Below are experts of layer 6 (counted from 0) of a mixture-of-experts language model. Rows are named router (the router's row for the expert), gate (a neuron's input weights, with its number), up (a neuron's input weights, with its number), down (a neuron's output weights, with its number) and show model dimensions 192-239. Each number is 128 + 32 x the weight over its row's rms, rounded and kept within 0 to 255. Numbers have three digits each.
Before each expert's rows: a language model's description of what the expert responds to; "gets" lists some tokens that make up at least twice as much of what it gets as of all text. This comes from a sample of Wikipedia text that the model never trained on. Tokens count by the router's weight.

# expert 0
Digits, decimal points and signs inside numeric values in tables and statistics, such as 21.3, 7.83 s, −5, £ amounts.
gets: "1", ".", "2", "3", " ", "4"
router:091118149155157110155177136052192153094173163105117146168159166129170176091132146146121132151113081104089131116100164112138183155128135162119157
gate0:115184140090102067138118104097172128145091114075122152134140139112143125141124125080160114144150115080145120110135107132064142148158131137103120
up0:176172165112122099135127117106110136186060107165146108144195136172102101138140165150172255172189169135150132147161137091100116104136145182154134
down0:158113110101158100108136122190123117107180121072190063164128146122179133157095139155158129114122120156107126134138137102117134131095125147147044
gate1:105099255119069163122114169113138154030108101118159139096111144114135168077103129090125087091050102098165121113084110126119168153164168156091188
up1:178075083103130094163111054168104120172101131156046165252100095092161094136093124201119144152194093149116088110135150101182116117090076199068018
down1:219086080148096041143111138164150062128082121153112104121115158079107050074128123137125171081149131161121103070186127113142146166180156091189126
gate2:165137170144153097125095161138096075133117140088105102148132132148147147070131117136151071137135135122180112122146101139125086173117090115140121
up2:093149061095108105134150158146106109124126098102162142125112099135165112139136150174107150144107118125107061062151198134083109075098135177159115
down2:122213128110136143200183132104148146136113116112159141125138125114180134154120117031196174128132151107132147129168139154158112144103138148101083
gate3:125132114168126128099126163113166112115177206105112224042070155127093109102165141119218108172153139156121092165095100079061127129132208105125153
up3:169136106097112118153071156101162155146100105136103156110119104111150129145172148095120178169139114104121133108078156054117088145210173135111153
down3:122089141129111123126128146068146135106149131124106120140130078142101165098136155156155124188117139115102149141123149092174114123130125147092198
gate4:106155081102098095123128120116121054092142082107171213101086184148119114111184140087156117155191135131156091129097179142087127139117139084154110
up4:157147100167167164111115145088115140124102076117114180121110111103159102111162121127108109148166136096157074135092100080183159159160114143165124
down4:077110132113138152136155156102127141139163147188159099165139088128185123168164128137125129140099130079136178150134137107140113102122151123113214
gate5:109093140151146127104129092119107189114097106091142098125127107112152113130115179134098138108118113092121163138159123151141175152122095137119102
up5:166197089075140105116123182125130127141107169124097124191155109133088151128154182110170071158129152146144133106154123154141132124136169131062077
down5:084143074138108125100112111172145138116152186092135115144130158086116132120134078160092106138113150151162184116153171102121134134100078200033128
gate6:156184125089099202161120143147102075211118132122174091102103160114180155098057098116161126143137088165144182098089089102145179118125149115171090
up6:167175152166085136144120157124082104197102113090189110125133143067152138143058184114163085088169127103105114176131104155128097142142136079158058
down6:161124114106109195178182202093046167161122129165118021112119164164130092153111109106121102145156153103148118148181119130117137098141073095152131
gate7:135117115104054135160168167106152133096123093148076150128119161087141120134131126080132180146059133107155153110101129113138142114164128150105124
up7:148091140092104152145125114111112126102151155099122111081165131125103112073181101137141115123117112124195141167089118141150122108232144117142056
down7:154162121142133116108089144139154078099167126114215178159115117104136073110115154108195127090101096096150177060138137080162144193101140095122090
gate8:104094136144082123083111073151130089141168098054120139158144161165099132136158123141158117111107162131160108117114199095155099146123135127121136
up8:119127132167196104121122100122121098173127129138147086099110083152164106143150105053110136128085109124164126130172131119070156192178127118135156
down8:137157111076125131175118151089147134136062138107156148102118126148134169164138182137105154156111174100091177088177093114152088134148170099132128
gate9:137168137145181179080113113142143133131117127141137143198137157140113134138109113119161076110143091165077131140112076093138134120116068076129150
up9:118110148128132096106123087190112167087148133110132102169143145116067123183139158117157092125081117178147093168122140085119083145124071092118114
down9:110141118059041151115143126178093128184093084123070100163125169134163150113127114077095114145162101186184160094085093149131121099091118096157099
gate10:118141160076125109087113141139114115098081058114077128157146137123152108096136136100135093156120087085168108138113155077119093088094125116153174
up10:121101166100154106072138142125157101093182132098117114136168144139170152153162097125117090115081075127133137110088129035163118102141162092172180
down10:117140133121136115101122137141093127168143098132119083089119161107089176151118122103127062103120122132108113115131147098192105120128157062125119
gate11:091149101086088090107117111151099118149122103159077124152111103038097111128120108164091105144138154167131107179155100102127139139147066164125168
up11:165126190146176138176191112080150101085130167108129096136162095094138127121140078161078116119129082155073156146118100144184162175137093167172069
down11:133179120129104106100158157129130173202127122131134175100161176188123111133175117101049142091116127119164118132107100132073113105106206081133157
gate12:112121109151118090142088125113165202107140066110174097151099136126110152112163178098141120143115164142114192132070127142150104119128156177051180
up12:149177172199181123080114138122153161137118148139127160075176074084148164084156129122112149141127137118126136148119147156103127147167055147108020
down12:201069084145160073118109140126096083095202112158120110142145111130115139202094135181099130140159136150117145112149093109104080120150147105160144
gate13:108116124115128100139100150087142167165167056133152135169157143114130124149134156088123125103159188115152113131141140084097139110117107179135141
up13:065146079125142213200097140139133169121152125148100151165072183124162137170110136094124110083125184139148129158109150179145132107161100114111163
down13:160185149160161163099114134214125110115166145161171086114146053158141105187118097130085117137144071115153128091144199144142121148086151161135157
gate14:113106108193104142141166115115137121138160083129054152192166128126172141119120129131148124157138084108112127137093158192162103139134145163097113
up14:153143088142139103088088120122113200125138100155130113120139124159117104128091108114085121117152130096132120103124133101079127131084101153134168
down14:160145159129087090124109175121151134190134139172108123128125166154142141152168136111098147118154130134099134138119090112083108084097134066115184
gate15:125200123080147129141123144147159190187110112151115135146099158088129140143081133125074070188150161142128130194085121197114163141101109116101128
up15:181104167163156144139127087085131127123137135073121102091148166124169093155146152083202132146153183099121073116107153088144150113117146158133169
down15:117103100143109084122106148144092138113133110126164152165144112090156084156173121124133139108125121165129124095132082131163172133086072110154158
gate16:140059119103103171116155125179123119133104126112142175130121107102127174104135161086153109088163105164153114164133163124130112138120121106085144
up16:100079070112182139179110133067147096120101109163094109161104111128105114099149097143079175055132197115144115109129097108153186113188154134166191
down16:118137108069126129164083124120096118175138098098037140108120136143100155113076148177108138127163177150083141092128143146171072164175137137143085
gate17:144060091141199168116089105124159126100151080098105147133105077119083139091145178178133083137124072117123112119163126106159126109154168168155074
up17:129069178190133080137128124144148116104181169134126141142107085097087085077115134111131174146108157099095105124093138126163057140083162125114118
down17:089153119180149152127179121161120143131131138129167088157070141096081129138117118141070149140154120111150162157127130142142136184074097120111172
gate18:193115155139139167166113190094137119155116129136115132079133134101141163129079139127124108046096146121090137133161076141158106170186109149086160
up18:100167042096105151134090172143118169175178112147089113114079121125147113103101117046093114133127156108178083122153057133091154142163118115123117
down18:134154121125132132126124124158070128102087097116111098120096108121132180147149161142115115165107127172132104062138122160104158131087163184136053
gate19:103186110190019083074122108101100165111080175180128137068130109148144146097127103132123126155137127115132156153147119160090122154111145118103125
up19:132188174185081090130108151079116213149136124215112117103120119120145177120120114123164175196105129088102126120104136153127124137149153109136115
down19:096158090119082132159146131070072096140117135136142157130086140119108127076101145145098102171135139106176141121106088151159147144069116138133153
gate20:156131078121133144085152098118116043116153095132141153106061073151126127083132127108140125130111151125165157130137166166153130173187175141138079
up20:073098125166156047144185136140090181181144126108123144134153182167096149116116099105113125128164108107133163140076053159116180140155098125105158
down20:128112157069214197145136125114074120212084179164142114081112092149092139098153174117095116130128096127018100133144116151125124108129117185158126
gate21:094150210135166140141129119113078149147086144161151112132118164138168100115125142156084135156159193093229092140155028168150164148139105080172153
up21:127094122133110090141070109152159150161099091165112110158130102097060151115090140157138023122125066150130131199155158087118122078085132134123139
down21:059138145154146097133101156152138138054123165101166132121132176105122149149110099175147112175115173127141143091143148152081111120147093195118166
gate22:135145058123145159114155149130108124180091138144096136127106065122166143142149149143162085196025105132095118169183017182137154120081147170079081
up22:184118103169117166114136148120127120127120125112159154158117121111120120146204130123156167095090175130092171109202201058110113134129155148098153
down22:080095145166142095140094129120185125122140129136147150110140154099121121150137147124208093121101101121125122093134145114128120063122128088155233
gate23:169113163123137143076097110172120117105118134116073135120108143092134138166120141157135113137110116149125134137137124131121128110107119078137065
up23:098172074068108146103075101143099133109127147109140129069095222101100107166183152139108116191155123163180117194128071146137141156169150173106129
down23:139122086146090143156111160124101098169101098101125086163129169152119115114147102079085116069165197200152116057119116119102160166102105123107083
gate24:163110145198077164103099194123107162102098127062124167125143091127146135095157135098106076121114076130224149117088171144132110090164136139130182
up24:097080159141144097195176100137149125142174156115210103125125112112092095131092125185126127068105116124061079092143112092147151163112087113182082
down24:122039158167180113128111117181101150133144153185120162143100172118071159111099128182157087172112092156075111162107159138080152139178129157110119
gate25:098208152114093119130160163139107126133111108157178116077139135052115148126088137138102164130125167119032115152125117107099114189176094115088176
up25:117109114155090168156155109126115151137084181118179109115084134143109131114085125093131148157089105109141124133135151074132105022109187156164137
down25:029110102094207180111121071182165093146109147158131121127093131130089162151149127099089063148068138149060123034115147129130125143115089139136128
gate26:143153141169134100121076166125129111084112098134172148064091105134173130101124200170148145129084123082079144091130101115097124063189142109113159
up26:112158205123128151119086150116138112153147155154166159102186070120147137093157187134109144136128105136128128113165108184134117138137158117158169
down26:122143099135063182131196126073120157130142106129102133124137133151149132092175102034105119168124152119127205155121117110141091136134156158091107
gate27:147091199135122135115074098116132083131130150135113147115189149172107160125163127143108111173130073141216114066108141045174099105101098102162120
up27:136059132104130142077129088093119162159104113169132126089108148142149134152134190191147080140126162126149124101175120103161101120110098104185123
down27:171145138154151098083170127072132106167173114122110160169138143171165112148135185079127095115079104129070145097144121097184089128158202089151137
gate28:053112123104095088058165163149157084101115081104116123255129089145164062137185105075163163113146133113145157103119122096103148149126117081162137
up28:122109184128092118124150130099151146134130138074144126069115248153145183118173136190166121120140121141138088156064173162143170077089171108137128
down28:121130171129122140131109146085106131119056171119114177073143200143143187126130150144123080126156112157094063075193126144128102072052118109160144
gate29:119147115112065102113193126114120134105128215100117113121094106196109124091116092124066096133100153135167129164119115135173113130073148144197104
up29:080116162126158176164099150105144129167122080076108094134137096169097144099093101085166147071151122116138144145124170171128128113149115090104158
down29:162096103092121157054107108097066108111125094091213131117084131072085160114137121183076048121086153131147156110147148079177163086135136134144086
gate30:096130116135149108136099138090148130141116108118094106143080116128125128135138149143198105056146174127100136028142137124099135123145092077094178
up30:119167185080170170138135082152117138175131123217177106131116105113118118186106121220069171146191132105124119133107189123109124108137131104119128
down30:098095110134150078117099098167113143144152161151149109149102088101144117114102132163117061130140152130167133177123095141095137139146134152153115
gate31:161177145098156135073104128143135150207145085123097105127118136121138117188102177119154076072107087121096097138146144155068111104075097136137122
up31:146075044124096137088068199133122074140106158122224170143097125134122123119106148087042173151118126151096110145137125164095054136143160165066116
down31:120119120165175192095155056132134133122130139065168135131110124109096135122183114123139150139099105162145141191129173103140126142085102223082042
gate32:118121113135104182129156168161150118149107112140085139104091101163132115083108135074101158107097138116179099109140139160104138111071154079146135
up32:077174114081142075097136120154122163168147128131174152096122168166086114139164090103115108169120096146157085120131093132080170123118130160122124
down32:099136116161099072129158099175131103097166146137110171122122109164076144104136145112125159154130167128102106113154145086151168158106167155090108
gate33:088141053096150129162138101109114139145156109117158108159120118146110108178159160149032150102182193124116139184126176162153210145117116161155141
up33:107113100134118156113097121154151162095168090124149150228140128149130081147173102149062103081120163156115122172105127084128119107082099193153075
down33:081205173117099196126068139099161161151110137119146117127135094140180145146128132105155150105155089110128075172118180154184122112095122082057194
gate34:095201105144131085117137131209154056125137108116101131063150125094164136143191097121112119156123118184063129137132144116071066149096121092100045
up34:118087162115125154069117042135063167114130071120165132118046119149093144115112177162094117113134131102167092130135082159111171104118135142163158
down34:115135129118132220101114055177131122139076142189179106098111149108123164171149086087148098123137106143131116121139087125119144116105095162179118
gate35:109091120117105161130089116124120119152120128071179105070135174087073123141103154112132117123092144137153118102119167153127125146113109118142082
up35:090133155155130159139130152104146145151127117122134155034145138159081120204131121096184119147096144093092131118137186176088168148166109137108120
down35:120094145109163123108147069189130124137120116054139099170153132084124114112175099134130157112153121163200097157128132104101197145076045118182121
gate36:133149053066113131147122144138144063104115093103119145185152098093142092170110152118155135101106127144135171106137121108119134162059098077145104
up36:168091123148173135117156171091132070144098071142130162124078069117133099195176140148120180082134171156134125109114108092178072172175075136152140
down36:096141017138158155158105119148154097116144163115158187137106115071050112122115087127150115106088191133136166141072093129159158177154092173138081
gate37:138136156138090102138139130074141122175145091130101160171151114131166129165100139153198150142176126122053094145111161067094097149151132136129139
up37:136120079066138074097130140122097220139118144152177097150089136118125165150154095132109090163204118133152140147137117174117119117106091157144106
down37:110135149123159149099085124131130161107105157174139169090128097083040119176097085144112120119046137120195133136111097084121119144152145090160194
gate38:114132087159147144143152149108177102189092165147136165104083185097150178175176147152105128157110095121112116086101164129141084114107157132092148
up38:122156170129202126111121122107128086204128132074106133170191113178148129143075177132148126155205124105153112104153091117125123097140094113155145
down38:137166141120115175118087071166102114134105154161155089132121186041152143154087083121140104105127093163139160101123127152089137112113150148147130
gate39:074157075117123109121123145068150109116097130144142166120079167171115136176072186117108162089146116061126071119136179165092151099107126103116157
up39:137127140149161102128103110166132143072192165132089160157097134082132106107146151176153124094095152146120085135117147113070115093105091096144085
down39:109104149099113097126171132183139114182149172139075155153158147163142091107086172116133150116122116192158099102112175136093106113153112076124189
gate40:124099126160153098127111156119135131129147162144066135091134157112122125173144119159229129125117114113114126104135118124079123118123106124143132
up40:146116126082170122126135144127161132159109144194131118106146131102169184161078068140092144142124146171079150125098107122134110166104161055135065
down40:110130165130127088148120170076173145097128121180107114089130119104133165076158121127117085136144114101147132145138192117093126154145099096174189
gate41:119150149111137151151155131174165126120153121137061154139142107120077124137171086054134124209151103136123117201132203149046153100138111135119152
up41:187136151176146108123134118065186088110132173098185114100151097152108118235121187130160162105114172138101150102151171104139135145089125183172120
down41:167114088094154145130055131153134115098108126091091128132089109074130148146117173148125083094136135147164177165140161146071104119122069212128079